config = dict(
    n_experts=32,
    routed_scale=5.66,
    balance_bias=False,
    router_logit_norm=1.0,
    dataset='wikipedia_en',
)
Below are experts of layer 2 (counted from 0) of a mixture-of-experts language model. Rows are named router (the router's row for the expert), up (a neuron's input weights, with its number) and show model dimensions 128-191. Each number is 128 + 32 x the weight over its row's rms, rounded and kept within 0 to 255.
Before each expert's rows: a language model's description of what the expert responds to. This comes from a sample of Wikipedia text that the model never trained on.

# expert 4
It responds to: Middle pieces and first names inside personal names in sports and census tables and lists, such as Hi-gg-s, Arthur, Monica.
router [162  94  93 164 163  93  93 113  92 162 164 150 150 153 102 163 163 147  98 163 163 147 147 119  91  96 115 163 164 155 163  93 146 164  92 165  93 165 162 163  93  96 162 164 157  92  89 165 163  92 162 156 162 147 145 160  95 163 158 125  95  93 161 164]
up0 [147 154 112 102 124  66 186 131 116  76 132  61 157 134 136 127 163 185 151 105 115 100  66 163 156 135 126 106 121 134 107 181 145  77 139  95 115 106  98  90 157  91  77 129  90 172 114 110  84 171  57  94  92  99 133 152 161  32 119 111 113 140 158 118]
up1 [101 145 160 118 152 115 106  62 106  88 118 131 163 107 141  87 124  70 147 106 136 172 123  54 144 164 113 132 159 138  89 130 104 184 113  96 149 175 129 118 205 108 100  93 169 127 114  79 125 194 103 186 116  83 175  51 120 156 137  99 170 150 123 111]
up2 [ 78 102 137 112 106 157 145 178 100 106 123  90 170 142 108 161 177  96 106 114 138  97 117 145 116 136 144 128  91 162 116 155 158 146 137  66 190 120 123  73 130  91 130 130 154 111 132 100 170 124 150  85  91 121  95 122 121 135 104 121 167 180  80 116]
up3 [153 154 151  65  88 167 163  27 126 117  64 117 129 102 111 124 138 159  79 126  85  92 127  56 200 133 121  98  80 145 101 176  80 178 162 133 115 124  81 117 128 109 132 102 114 153 117  57 128 130 136 134 113 146 134 112 173 130 126 139 149 153  85  35]
up4 [141  98 131 111 114 114 144  96 164  89 109 122  64 149 107 111 157  88 123 131 127 132  81  49 147 150 147  48  83 112 129 120 183 112  89 102 153 132 126 101 152 156  99 160 107 108 135 100 103  90 110 166  83 103 125 155 139 101 103 112 146 163  99 103]

# expert 28
It responds to: Open parentheses, dashes, slashes, IPA and math symbols, and clause-opening words like However, there, would, we, women.
router [163  93  93 163 160  92  94 116  96 163 165 146 147 152 102 163 161 148  98 162 163 150 147 122  93  99 115 162 165 158 164  92 147 163  94 165  94 163 163 161  92  96 162 163 157  92  91 166 164  91 161 155 162 148 145 161  96 165 158 126  95  94 161 162]
up0 [140 198 160  73  48 108 120 107 101 155 167  96 147 115 140 128 103 158 173  97 150 118 154 159 171 157 156 136  70 172 139 185 134 146  87 119 159  87 143 100  90 154  79 123 100 174 177 127 108 126 112  98 107 111  84 143 114  93  67 117 102 140 161 147]
up1 [175 162 133 133 124 144  74 111  81  83 105 123 183 148 155 144 139  72 134 128 114 118  81 107 149 156 142  99 126 174  75 172 119  71 163 114 105  80 135 107 147 110 105 144 190 145 167 152 148 148 172 163  89 115  88 152 124 102 139 174 115 131 158 106]
up2 [127 163 110  88  82 191 144 150  83  86 123  72 153 142 155 122 112 155 145 106 112 114  76 124 163 169 136  85 102 167  76 176 143 103 157 140 181  81 111 161  97 127 102 142 148 187 117  54 102 130  93  79  89  66 148  90 142 137 100 137 122 150 190 164]
up3 [ 51 155 157  90 126 127  87 166 138 117 165 152 120 109 143 139 119 128 110 116 101 127  72 102 159 177 127  69 104 163 137 163 179  61 137 111 187 102  86 118 148 136 121 139 132 170 135 127 110 172 165  97  95 145 130 117  88 115 138 199 107 121  84  68]
up4 [ 81 113 146  58  52 138 139 138 129 133 100 175 104  91 138  77 141 145 123 137 120 121 179 120 173 121 109  90 100 135 129 167 155  75 144 147 141 178 178  92 146 117 195  93 184  98 164 104 122 204 153 155 116 151 130 141 134 171  84 178 145 172 167 100]

# expert 11
It responds to: Word-internal fragments and short function words, often in tables or list labels, such as See also, W/L, Name, Notes, club.
router [162  93  93 163 161  93  94 110  94 165 166 148 150 154 103 164 161 148  95 162 162 148 146 120  91  99 115 162 164 154 164  92 145 163  92 165  94 164 163 163  92  95 162 162 158  92  91 166 162  92 161 156 162 149 146 161  97 163 157 122  95  93 161 164]
up0 [115 212 176  85 139 162 158 136 126 120 119 166 183  95 119  76  74 120  94 169 134 193 198 156 150 111 161 190 138 106 133 141 119 143 131 123 155 130 134 117 140 132 101  74 102 119 126 126 166 197 126 101 131 114 122 133 180  71 144 172 164 156 137  94]
up1 [114 129 105  77 150 190 145 173 167  94  66 101 143  44 114 104  68 139 144  80 132 105  75  85 190 102  93 111  81 120 148 147 191  79 110 132 169 111  86  90 149 136  68  89 148 181 143 117 139 154  63 147  97 101 134 146  83 126 109 167  75 132 150 105]
up2 [119  94 194 130 101 153  96 146  59 102 121 102 143 131 145  74  69 113 115 125  89 130  76 170 122 159 151 195 131 144  78 106  95 149 174 116 120  82  86 100 165 143 140 134 130 111  80  88 106 151 107 129 144  67 102 168 123  71 143 188  87 103  97 150]
up3 [119 178 139 139  87 130 152 152 126  98 118 128 117 186 119 133 131 123 176 143  56 125 143  89 119 117 161 164 125 130 142 122 185 123 128 130 107  81 130 135 152 152 170 132 105 163 114 106 133 172 116 115 102 158  95 144 143 132 103  98 117 133  89 217]
up4 [ 99 119  98 117 128 156 175  86  74  52 120 120  89 106 108 148 107 160  83 119 115 167 120 166 162 101 104 169 111 115  94 158 115 113 146 174 186 193 119 135 179 151 134 114 125 149 153  89  94 189  93  52 135 173 102 187 130  85 115 141 147 187 153 133]

# expert 3
It responds to: Word pieces inside names and words (W-if-e, Y-if-at), party abbreviations in tables, plus of, United, their, its, outside.
router [163  94  93 163 162  92  92 114  93 163 165 146 149 151 101 163 162 146  96 163 162 151 147 118  91  99 115 163 164 153 163  94 146 165  92 165  95 165 163 163  92  94 161 163 156  91  92 164 163  92 163 156 163 149 148 162  94 163 157 125  96  92 160 161]
up0 [112 130 152 122 100  99  89  66 160 116 112 159  89 161  83  96  95 127  80 126 106 134 175  97 155 103 164  85 125 139 100 113  72 109  89 122 171 149  84  78  91 151 132 117 153 130 124 138 106  99  69 183 108 171 149 122 147 141 140 139 109 109 161 161]
up1 [131 210 156 135  98 130 186 139  98 118 164 141 124 163  79 127 159  54 106  91  61  56 110 120 135 115  83 123 119 102 103 146 137 132 138  76 154 118 106 117 155 127 110 139 131 168 167 120  99 169 109  67 100 108 115 151 117  87 124 159  81 152 113 134]
up2 [105 173 137 129  92 165 138 170 127 119  82 122 145 114  92  98  78 179 102 120 112  93  71 181 148 124 162 116 113 182  76 153  95  72 187 129 126 122 107 170 170 100 153 123 123 136 153 127  57 136 101 130 113 113 146 155 123 114 131  97 166 196 115 124]
up3 [100 116 153  83 145 132  64  98 163 135 149 138 184 105 133 110  94 137 123 125 111 102  78 121 148  72 121  62 160 149  70 159 171  77 130 133 187 113 139 131  92 153 165 162 112 153  96 113 143 153 132 109  80 183  79 105 190  69 117 177 156 197 115 115]
up4 [134 110 191  86 110 146 114 147 169  78 132  93 136  91 129 101 116 152 127 116  93 134 178  98 123 119 172  88 100 141  81 153 117 143 134 106 166  96  87 124  99 166 124 135 109 143 217 179  95  90  82 135 122  99 151 117 109 178 119 127 157 161 177 167]

# expert 10
It responds to: Opening brackets and parentheses, hyphens, and words like States, US, Russian, Church, her, his before names or qualifiers.
router [163  94  93 163 161  92  94 114  94 163 165 146 149 152 101 163 161 146  97 161 164 149 147 120  93  98 115 164 166 155 163  92 147 165  92 165  94 165 161 162  92  94 162 164 156  92  93 164 163  92 161 156 162 146 149 161  96 164 158 126  97  95 162 163]
up0 [197 150 176 130 150 132 160 111 134  91 114 145 201 130 129  68 135 113 193 115  90  94 136 189 127 118 161 151  95 146 108 153 165 168 134  85 136 137 130 138 177 133 169 156  83 153 128 115 131 159 167 196  97  76 133 167 125 124 139 111 166 181 186  70]
up1 [146 119 145 120  93 103 146 149 166  79 137 132 192 106 122 128 103 126 104 141 130  82 104 126 166 100 161 168 116  94 131 106 181 114 172 117 129 115  94 126  92 163 120 114 137 146 138  58 113 155 132 142 143 140 101 117 146 113 133 108 121 170 122 110]
up2 [100 147 174 110  89 145  82 133 127  73  93 168 125  96 119 177 126 156 142  81 151 102 164 164 176 134 105 116  90  94  55 147  69 146 138  97 115 130 122  96 134  83 149  74 136 123 106 149 131 141 140  58  88 120 121 120 151 136  79 146 133 183 101 118]
up3 [149 125 115  92 213 122  75 112 150 101 193 152 186 132 113 132  88 107 153 105 115 143  89 122 138 153 154 141 114 108 114 144 163 139 188 152 166 174 118  93  98 129 165 120  48 160 136 128  78 145 121 116 140 138 106 104  72  74 169 162 145 114 147  83]
up4 [143 126 227 127 179 154 136 153 139 113  82 125 137 124 154 110 124  76 147 112 169 156 135  97 171 111 131 132  97 117  98 144 161 119 119 137 176  59  62 107 148 137  99 123 175 163 123  83 117 199  60 109  86 141 149 144 139 116  93 146 144 105 141 148]

# expert 21
It responds to: Suffixes like -s, -ly, -ing, -ment, heading words after == such as See, Economic, and byte pieces of Thai script.
router [162  94  93 163 162  92  91 116  94 163 165 145 149 151  99 164 163 145  98 164 163 147 147 118  92  98 115 162 164 156 164  90 147 164  92 166  93 165 162 162  92  94 160 165 158  91  91 166 163  91 162 156 164 149 146 161  98 164 156 122  95  94 160 162]
up0 [107 115 185  93  98 104 134 101 139 137 105 158 112  96 174 109 166 136 113 126  64 146 171 144 127 152  96 135 149  64  96 179 167 229 115 128 175 132  82 101 170 182  98  83 161 140 177 100 131 144 134 153 105 101 112 124 100 142 171 141 151 117 150 109]
up1 [123 102 183 107 117 143  93 136 139 175 109  56 136 110 106 128 101  58 133  91  87 168 196 132 153 113 166 169 126 116  50 177 149 133 168 108 103 104 120  71 129 168 118  87 140 162 124  79 131 159  91 114 100 134 186 114 149 105 112 112 102 112  24 111]
up2 [148 161 139 101 136 143 118 125  93 128 123  81 167 179 121 101 150 142  52 134 109 135 139 155 146 135 175  87  80 125  70 163 133 150 165  91 151 123 113 126 180 111 161 122 142 155  77  83 104 178 113  99 104 100  97 141 107 131 155 179  88 128 119 138]
up3 [152 168 121 100  92 155 194  82 121 148  88 124 136 142 117  93 135 156 152 111 101 208 174  99 192 155  90  98 109  88 144  87 123  69 135 118  81  95 118  87 154  93  79 136 121  82 164 153 151 155 104 163 118  90 138  88  92 120 173 164 117 131 116  66]
up4 [ 75 166 203 142 115 120 129 172 121 180 125 133  66 172 139 130  98  87  41 123  38 136 120 131 180 151 102 171 115 110 127 129 146 151 110 101 148 145 175  98 204 154 127 110  96 154 154  97 103 132 118  66  82 135 149 144  96 110  75 167 107  78 132 116]

# expert 18
It responds to: In, was, to, at after a subject like he or it, plus == and = marks closing headings and article titles.
router [164  94  92 163 162  93  93 115  92 163 165 147 150 151 101 163 161 148  99 163 163 147 146 122  91  98 116 164 164 156 164  91 147 163  92 165  94 165 163 163  93  96 162 165 158  91  91 164 164  90 162 158 163 148 146 164  96 163 157 125  95  93 160 162]
up0 [101 151 145 116  78 145 135 122 121  95 121 155 145 154 179 120 160 162 139 140 141 104  86 118 132 144 125 129  72 132 107 143 166 126  99 130  95 160 172 136 142 115 149 172 115  91 128 182  93 152 124  82 103 139 116 104  99 108  75  98 180 153 118 118]
up1 [116 122 127  85  52 176 160 172 128 123 176  98  99 139  65 108  84  92 159 166 120 141 118 175 139  88 194  89 144 133 108 153  95  79 142 103 120 123 128  76 100 110 123 112 151 135 146  48 114 160 146 125 139 142  65  97 169 122  85 144  55 117 156 112]
up2 [164 142 132 151  91 101 105 119 115  76 170 125 129 129 135  85 162 184 172  85  99  86 149  67 131 108 101 105  61 135 118 155  91 147 119 135 134 120 116 114 150 118  62 113 130  94 158  99 102 114  76 132 113  82 109 114 109 134 152 113  75 125 155 179]
up3 [ 93 146 107  65  60 170  97 108 120 123  97 119 133 138  98  80 128 151 156 131 120 130 108 131 151 155 123  91 141 135 125 122 111 138  85 111 122  84  83 102 128 111 122  89 148 149  56  83 188  98 139 109 136  78  53 123 108 112  87 146 105 149 134 129]
up4 [119 121 143 151 118 121 131  82 139 121  69  97 170 174  89 109 168 130 139 168 164 113 149 121 125 125  99 144  93 122 116 148  86 121 142 173 109  75 132 127 106 118 130 118 139  91 144 122 116 189 142 111 126 128 119 109 169 114 119 135 138 118 147 110]

# expert 30
It responds to: Given names and name parts in rosters, credits and tables, such as David, John, Sir, Weiss, Hansson, plus MPC.
router [162  95  93 163 161  93  95 114  95 162 166 148 149 151 101 163 161 147  97 163 163 149 146 120  93  99 117 162 164 154 163  92 149 163  92 164  93 164 163 162  93  94 163 165 156  92  91 167 164  92 162 156 163 149 147 161  94 164 158 125  96  95 161 162]
up0 [ 98 138 130  65 141 146  94 102 122 121  88 105 104  94 113  84 142 149 124  86  93 110 161 178 173 142 116 124 111 156 102 144  97 118  79  91 122  93  67 130 120 107 117  90 114 168 143 109 100 148 103 118 120 144 168  70 188  90 107 148 120  92 137  98]
up1 [189 144 109 110 113 123 137 127 147 103 158 118 149 117 115 110 173 169 155  80 130 152  85 136 166  96 136  99 105 143 122 180 125 128 145  63 140 162 110 117 123 172  89 129 156 150 138 159 104 159 123 138 104 110 121 120 104 138 143 141 137 131 115 104]
up2 [145 122 113 105 104 102 162 104 138 129 123  98 112 209 153 120  82  99 162 122 119 165 128 135 160 171  81 111 113 146 123 136 108 125 143 120 149 117 183 130 150 185 157 100 141 209 164 125 102 192 119  75 104  78 144 108  87  83 167 133 160 192  85  61]
up3 [115 131 194 163  79 146  70 122 102  93  92 107  85 173 108 117 138  67 134 111  56 127 154  75  79  94 106 150 111 192  69 116 154 165 134  86 141 120 124 111  86 149  95  95 129 105 102 163  80 115 157 147 156 133 159  96 184  97 117 108 151 128 197 143]
up4 [149 170 198  97 196  85  68 114 175  76 127 129 156 110 106  97 157 113 195  50  97  95 123 127 130 101 143 113 160 105 104  93  85 137  94 142 143 126 175 110 120 131 118 122  75 105 119 149 115  95 116 148 151 165  77 112 180 115 114 124 107 136  98 169]

# expert 16
It responds to: Commas after day numbers in dates, list-initial hyphens, infobox labels like Founded or Released, and commas separating list items.
router [161  93  92 163 160  93  90 116  94 164 164 146 149 151  99 162 162 147  99 163 162 148 147 120  93  97 114 162 165 157 165  92 145 163  92 167  93 164 164 163  93  95 162 165 156  91  91 164 163  91 163 154 164 147 146 159  94 163 156 122  95  94 162 165]
up0 [175 165 144 107 127  98 103 162 179  96  94 169 146  75 102  98 148 110 152 121 105 116 173 121 137  90  85  39  81 155 121 178 130 127 187  82 120 148 107  92 159  92 182 136 101 191  92 120 144  87  84  65 127 152 136  97 175 169 110 165 134 146 153 103]
up1 [ 77  75 152 128 153 181 149 118 106 102  52 111 125 152 150 112  93 170 165 125 100 105 145 128 165 126 143 116 120  95 108 127 151  75 176 109 144 150  91 150 119 107 117  81  97 142 102  76 159 134  49 133 142 105  77  82 161 118 139 145 144 167 129  68]
up2 [127 170 115  83  95 110 163 204 173 103  95  97 128  87 129 109 103 108 110 140  87  84 130 118 142 118  80 114  83 173 104 165 153 116 160  95 163 108 119 106 193 132  78 117  67 156 111 101 108 171 134  92  85  55 137  94 154 123 110 142 110 152 120 162]
up3 [101 158 187 150  58 114 180 183 129  90 135  83 114  79 158 120 163 153 114  87 125  62 160  84 146 119 125 118 155  83  77 175 141 118 157  77 166 104 156 139 130 103 116 110 152 117 161 106 101 121 125  98  58 129  89 108 125 135  92 131 142  79 122 130]
up4 [121 137 132 140 130 157 138 169 116  77 105  72 120 148  89 109 106 153 103 132  91 102 166 110 141 162 148 119  97 118 129 118  70 142 121  96 181 121 115 128 136 150 125  88 147 151 192  74 123 168 201  66 120 131 174  81 156 119 146 109 153 115 137  52]

# expert 2
It responds to: Mostly the and The before nouns, plus the first pieces of proper names and abbreviations, such as Theodosiadis, Shapoval, Uttarakhand, ADHD, MDA.
router [164  95  93 162 158  91  94 115  95 163 165 145 149 150 103 162 161 149  99 164 163 149 146 118  90  98 114 162 164 152 164  93 148 163  91 165  93 165 164 161  93  94 163 164 157  92  94 165 162  92 161 155 163 151 146 161  94 162 158 122  95  96 161 162]
up0 [116 119 174 101 184 147 139 120 135 104  80 127 191 146 135 157 103 106 177 122  59 122  59 165 130 140 152 146 115 123 113 172  77  93  96 100 184  71 117 134 209 139 112 107 130 102 111  68 119 153 168 138 101 184 130 138 144 136  20 178 121  55 122 126]
up1 [ 95  84 129 105 141 157 125 117 150  97  92  85 103 136  82 120 114 134 125  90 130 128  67 127 116 140 141 105  78 144 165 154 153  69 190 118 115  98 122 188 115 180  76 104 110  91  53 124  84  96 101 163 130 121 195 120 120  57  98  94 155  87 139 129]
up2 [112 170 113  32  84 113 124 121 110 115 120 189 127 105  72 130 156  93 122  96  95 172 171 194 144 167 144 140 126 179  85 161 158 113 163 117 134  99 124  95 122  75 139 100 164 119 195 118  70 124 150 132  99 120 159 126 151  78 162 173 150 106  84 105]
up3 [151 111 128 118 131 141 166 100 107  72 170 124 106 135 149 160 163 116 107 134 119 125 112 138 183 112 127  81  69 142 110 149  62  87  99 119 104 111 127 104 149 126 153  76 120 154 158 148  95 104 138 126 102 139 129  38 137 149 107 115 145 168 127 116]
up4 [121 148 162  63  63 116 107 117  50 124 154 131 157 134 107 127 114 131 154  71 128 164 177 139 125 144 117  80 100 151  83 129  63 110 140 113 130 104 106 109 112 100 139 108  54 143 139 150 109 150 148 178 112 108 140 100 170 155  64 171 122 100  80 186]

# expert 9
It responds to: Starts and pieces of proper names and foreign words, such as De, Van, La, sur in Neuilly-sur-Seine, Odin, Teton.
router [163  94  93 162 161  92  93 115  94 161 165 148 147 151 102 162 162 146  98 161 162 148 145 120  93  96 114 163 164 157 163  94 149 163  93 166  92 165 164 162  92  96 162 165 157  92  92 165 163  91 161 155 162 147 145 163  96 164 155 124  93  93 159 164]
up0 [134 102 140 132  97 114  94 172  98  83 120  98 174 110 163 128 124 172 169 137 102  75 132 157 144 147  81 117 112  81  99 167  84 129 151 107 143 170  96  91 132 108 108 117 132 127 128  41 142 174  62 130 126  82 103 129 144 118 118 144 164 109 117 133]
up1 [134 172 121 115 147 124 143 150 127 124 104 110  76 103  84  66 139 125  92 111 134 175 203 135 149  82 126  87  87 112 102 134  41 113 197 176 146 113 101  95 103 130  99  93 182 187 127 126 165 104 196 154 121 128 136 104  82 112  93  98 110 170  66 154]
up2 [129 149 189 110 124 143  74 186 106  77  91 109 102 140 167 159 131 130  89  88  83  73 136 115 124 204 184 133 133 137 129  76 110 100 115 103 125 107 139  35  79 135 110  99 112 123 138 135 108 194  90 129 116 134 147 149 151 128 117 176 168 171 104 127]
up3 [165 146 106 121 128 113 172 136 122  92 120 148  72 117 164 105  99 171 132 135 118 135 141 129 191 160 115 143  74 168 108 150 148  78 128 145  73 112  81 112 153 113 131 121 126 178 173  80  97 199 151  43  97 119 129  45 119  90 138 149 168 112 132  75]
up4 [ 72 150 149 101 118 132 125 111 170 114 106 150 126 136 130  84 151 103 116 171  95 102 118 106 138 122 168 164 114 171 127  74 118  96 155 130 157 135 160 128 140 105 130 119 147 179 136 116 111 154 118 156 130 148 163  75 186  78  72 132 132 132 140  99]

# expert 31
It responds to: Word pieces and adjectives or nouns after the, a, his, such as wide, violent, mother, don-key, plus On, along, among.
router [162  94  91 161 161  93  90 116  94 163 164 147 148 149 102 163 161 148  99 163 162 150 146 120  93  95 118 166 164 154 163  93 148 163  91 164  94 165 164 163  93  94 160 164 156  92  91 164 162  90 163 159 164 150 146 160  96 162 157 125  94  93 160 164]
up0 [ 95 190 146 116 156 150 139 137 115 120  99  79 140 149 135 142 141 112 165  52 106 108 158 155 145 203 132 111 119 162 106 164 135  47  84  89 118 118 107 108 137 104  66  77 135 119 126 109 143 169 102 102 100  98  90 140  74 113 180 149 157 116 150 159]
up1 [130  84 172  94 145  89 161 114 161 109 198 105 118 143 150 107 128  77  73  82 104 201 130 170 158 135 150 142  59 126  99  62 189 127 165 121  90 126 149 115 150 128 116 149 195 204 159 120 171 162 117 125 119 112 174  72 103  88 177 169 150 129 149 138]
up2 [ 93 177 121  80 123 163 109 125 152 110 126  79 117 153 160 127 112 158 166  77 134 153 106 136 190  92 140  99 131 112  89 162 109  96 122 100 119  93 107  84 175  82 132 178 115  85 155 108 135 182 133 121  68 141  91  94 151 167 190 140 116 127 122 134]
up3 [109 125 157 136 138 158 119 171 156  93  98 119 149 115 115 114  97 110 140 140 126 157 173 188 134 172 121 104  91 101 128 125 137 174 129 107 176 139 138 103 140 129  84 161 109 130 181 143 146 146 102 122  96 131  86 128 189 108 164 140 122  82 112  72]
up4 [ 55 115 145  93 131 110 170 106 109 143  66 165 133  87 185 137 106 133 119 139  74  56 170 131 157 109 106  65 104  94  70 206 124  61 112  80 175 129 125 155 143 174 164 155 147 163 109 140 110 125 129  98 114 124 172 100 107  78  58 154 207 124  74 149]

# expert 24
It responds to: First syllables of foreign names and rare words, such as Wehdat, Chumook, Shandrum, plus Cyrillic, Korean or Japanese byte pieces and LaTeX commands.
router [163  95  92 163 162  92  93 114  92 163 163 147 148 149 101 163 163 146  98 162 161 149 145 122  90  97 113 162 164 156 163  92 148 164  93 164  95 164 164 163  93  95 162 163 157  90  92 165 164  90 161 157 165 151 147 160  97 163 157 121  96  93 162 164]
up0 [113 137 122  96 157 201 112 115 148 113 139 108 148 158 119 138 157 168 156 202 112 123  98 106 140 135 174 111  81  53  65 131 112  86 133 155 124 186 120  97  96 148 139 139 111 131 183  86  73 156  56 151 147 104 139 136 148  99 114 148 151 221  85 159]
up1 [103 128 148 116  99 134 150  98 131 124 168 115  68  89 150  85 115 136 167 123 103  80 157 126 133 140 125  86 127 178 136 148 137 139 119  90 157 140  70 129  94 166  59 118 146 208 161  67 155 135 110  72  52 104  52  78  75  85 209 174 115  50  93 154]
up2 [201 144 182 103 122 113 138 102 158  99  95 109 135 129 107 176 116 163 149 119 116 171 117 124 185 106 130 161  65 124  98 125 172 117 138 100 123 182 117 135  77 144 129 126 140 125 162  89 118 108 144 137 109 131 128 101 183 143  94  94 137 105 182 136]
up3 [110 145 144  81  78  96 114 139 128 149 105 115  93  84 157  80  96 158  74 142 119 101  82 137 181 122 110 138 121  38 116 127 125 105 132  96 142  75 106 101 116 138 133 102  94  78 125  95  78 119  98 172 103 101 159 122 116  88 150 156 175  87  99  93]
up4 [ 78 150 140 121 136 155 119 153 121  88  69  99 135 109 114 133 107 105  89  93 117 119 119 174 163  82  55 135  83 112 130 124  92 114 102 175 141 138  66  68 125 161  80 141 125 111 154 124 137 171 114  68 135 129 154 141 119  96  71 132 105 175 146 117]

# expert 6
It responds to: Month names, day and year numbers in dates, and place or venue names after in, of, at, such as June, Oracle Park, California.
router [163  94  92 163 162  93  94 116  93 163 165 148 151 151 104 162 161 147  98 164 163 150 146 121  93  98 118 164 163 156 163  91 148 162  92 166  94 165 163 163  93  94 163 164 157  91  90 166 163  91 163 156 163 147 145 163  95 162 156 127  94  94 161 163]
up0 [183 120 114 101  91 152 157 159 108 110 102 154 117 141 151 123  75 115 149 130  99 110 115 173 165 136 148 100  99 101 168 147  97 104 148  64 137 132 137  86 157  95  69 125  88 109 104 168  89 120  96 179 116 174 138 143  83  76 145 138 131 168 136 147]
up1 [158 135  80 112 116 107 142 154 122 104 170 106 156  91 144 115 134  98 128 129  72 180 153 101 178 172 166  91 147 119 105 155 120 167 158  97  95 149  75  81 168 112 131 114 105  77 142  95  75  91 113 180 156 129  95 114 146  76 114 145 184  78 179 134]
up2 [ 91 100 165  99 129 123 134 143 121  78  67 123 129 152 120 145 135 150 146 105  97 211 116 120 162 175 158 136  98 108  84 214  80 131 123  78 137  94 131 131 139 157 126  87 121 176 165 121  66 173 127 114 144  89 147  98 125  81 173 145 164 136 186 154]
up3 [126 146 118  80 150 111 112 174 131 142 131 127  98 138 130 189 122  60 135 113  97 145 118 133 137 122 112 115 102 112 113 184 121 104 109  79 144  93 146 132 160  31 130 157 156 159 167 102 149 170 137 162  94 118 146 184 152 124 126  71 152 110 137 126]
up4 [110 158 146 130  98 142 123 182 184 172 145 104 212 115 151 109 149 127 158 165  99 150 143 117 129 155 115 101  88 112 128 123  62  86 184 111 128 144 149 144 141 125  97 119 117 118 157  81 111  70  90 130  85 127 122  84 126  85 143 121 166 161 228 108]

# expert 23
It responds to: Zeros and numbers in statistics tables, pipe cells, the begin in LaTeX math, and word endings in Greek text.
router [162  93  92 163 162  93  94 116  93 164 164 148 150 153 101 164 161 145  97 162 162 149 146 121  92  98 113 162 164 154 163  92 150 163  93 166  94 164 164 163  93  94 162 164 157  93  90 165 163  90 161 155 164 148 147 160  96 164 156 125  95  94 161 163]
up8 [ 91 145 101  57  99 119 120 185 175  75 103 161 110 155 164  82  91  99 111 182 142 196 129 107 120 147 165 138  50 115 111 160 114 137 139 134 150 110 106 156 163 171 147 146 109 160 145 100 126 120  81  98 131  82  90 108 126  84 120 117 199 156 150 139]
up9 [162 156 151  95 146 131 143 156 206  74 144  90  86 115 105 152 157  80 123 132 115 151 138 140 137 161 116  53  97  59 110 143  53 140 171 127 133 135 106 110 115 123 136  19  99 147 162  85 114 131 176 143  77 103  45 120 154 104  64 127 134 164 173 116]
up10 [150 158 149 132 186 145  71 186 183 142 130 129 112 154 109 106  96 100 141 164  97 110 136 107 135 125  85 103 107 120  91 165 200  63 127  82 145 135 130  86 126 156  99 134 174 168 150  39 109 130 129 164 110 143  98 151 150 103  97 116 109 140  81 141]
up11 [119 144 152 129 135 157 173  66 185 111  88  92  97 159  74 156 137 132 155 111  71 124 112 167 164 164 159 115  91  85  98 135 164  97 112 157 131 149  94  96 141 116 112 142  83 172 151 141 111 144  86 153 121 135  57  99 170  88 112 142 162 136 131 119]
up12 [120 145 144 123  86 125 154 108 167 177 106 136  96 198 165 103 132 113 107 110  98 103 121 153 172  95 111 120 145 122 104 149 167  64  90  89  96 119 156  89 105 177 111  86 116 127 113  75 132 145  95  68 101 124 145  79  86 128  88 143 168 167 106 113]

# expert 14
It responds to: Auxiliaries and pronouns in running prose, such as to, that, it, been, can, may, known, plus plural -s endings.
router [162  93  93 163 162  92  93 115  94 162 166 146 150 153 104 163 162 149  98 161 163 150 145 120  94  96 118 162 166 157 163  92 146 165  93 165  94 165 165 163  92  95 160 164 156  91  93 165 161  91 162 156 163 149 146 162  98 163 157 123  94  94 161 162]
up0 [ 94 158 160  95 135 189  94 148 145 112 114 123 176 103 155 144 177 121 158  90 142 157 152 117 153 117 155  81 160  99  98 134 103 166 155  92 158 134  76 103 154 117 149  98 103 182 157  51 100 123 154 161 129 171 120 145  96  72  85 142 132 148 123 124]
up1 [ 94  84 126 115 152 119 121 139 157 124 121 163 133 139 180 161 110 159  70 105 134 110 154 140 146 118 142 101 110  93 119 129 127 126 126 153 185 119 142 128 119 150 142 111 144 160 195  92 136 143  84 102  85  99 120 125 196 130 138  87 127 178  98 127]
up2 [ 65 186 141  92 119 185 139 141 100 123 102 139 101 135  63  99 141 109  77 221 150  92 113 159 175  97 111 171 115  71  82  94 124 127 134  88 146 135  90 120 129 175  70 132 138 115 135 176 100 196  81 128  81 135 119 101 114  77 169 103 150 159 146  80]
up3 [120 153 113 105 133  63 138 111 153 120 134 100 132  92 133  83 121 147 110 147  98 121 114 117 152 132 168 130 159 122  94 148 190 101 189 100 154 150 185 101 133 184 130 143 146 132 138  96 107 138  76 109 110 144 117 194 153 139  70  87 114 148  85 123]
up4 [ 86 128 128  84  74 126 120  72 144 162 127  96 130  96  63 141  98 145 122 113  57 119 144 121 135 126 169 169 100 112  98 160 149 110 104  77 151 139 139  96 144 146 119 133  96  90 121 138 135 125 123 145 104  65 155 113 138 135 171 131 159 115  73  89]

# expert 1
It responds to: First pieces of proper names and place names, like St, San, Al, Saint, Peter; also the g in Hg.
router [162  94  93 164 162  93  93 113  93 162 165 146 149 152 103 164 163 147  97 163 162 149 145 120  92  98 116 163 166 156 163  93 146 164  91 166  94 165 164 162  93  96 162 165 157  92  93 165 165  92 162 156 163 148 145 160  94 163 156 124  94  94 160 163]
up0 [117 247 131 107 138 117 150 136 109  96 104  94 162 170 118 157 156 119 182 141 136 128 150 190 171 106 103 170 119  97  95  99 137 107  91 116 128 133 167 128 143  89 122  79 122  75 155 115 116 104  64 145 100 103 100 110 151  85  73 155 177 110 124 141]
up1 [147 133 180  94 107 124  92 133 167 108 119 105 144 104 177 135 105 124 156 114 112 143  75 146 172 129 151  77  90 158 115 185 111 123 144 153 158  94 123  83 146 177 135  66 131 124 144 102 154 144 114 136 140 104 106 143 140 100 181 115 182 114 104  43]
up2 [162 143  88  65 175 148  77 125 123 121 119  61  86  87 178 142 120 143 134 109 125 155 129 193 168 134 106 113 110 148 105 161 161  97 188 194 190  78 120 158 134  93 165 146 133 164 117  79 115 150  89  75 122 121  91 164 136  52 160 104 120 128 119 114]
up3 [ 77  96 114  72 114 176  76 155 181 112 139 158 151 162 146 136 113 175 140 148  88 136 150  71  82  99 158  62 119 102  86 149 156  82 135 114 165 108 111 105 105  94 136 164  92 149 134 108 138 137 112 145 141 182  95 171 101 136  83 154 107 150  84 134]
up4 [112  92 114 106  96 117 127 120 145 111 187 131 110  89 161 124 135 138 148 173 116 100 131 125 209 154 136 138  60 141  87 161 151 162 185 146 147 108  94  91 161  82 121 143 145 163 115  89 125 144 120  97 183  92 140 159 134 128  73  95 171 168 128  79]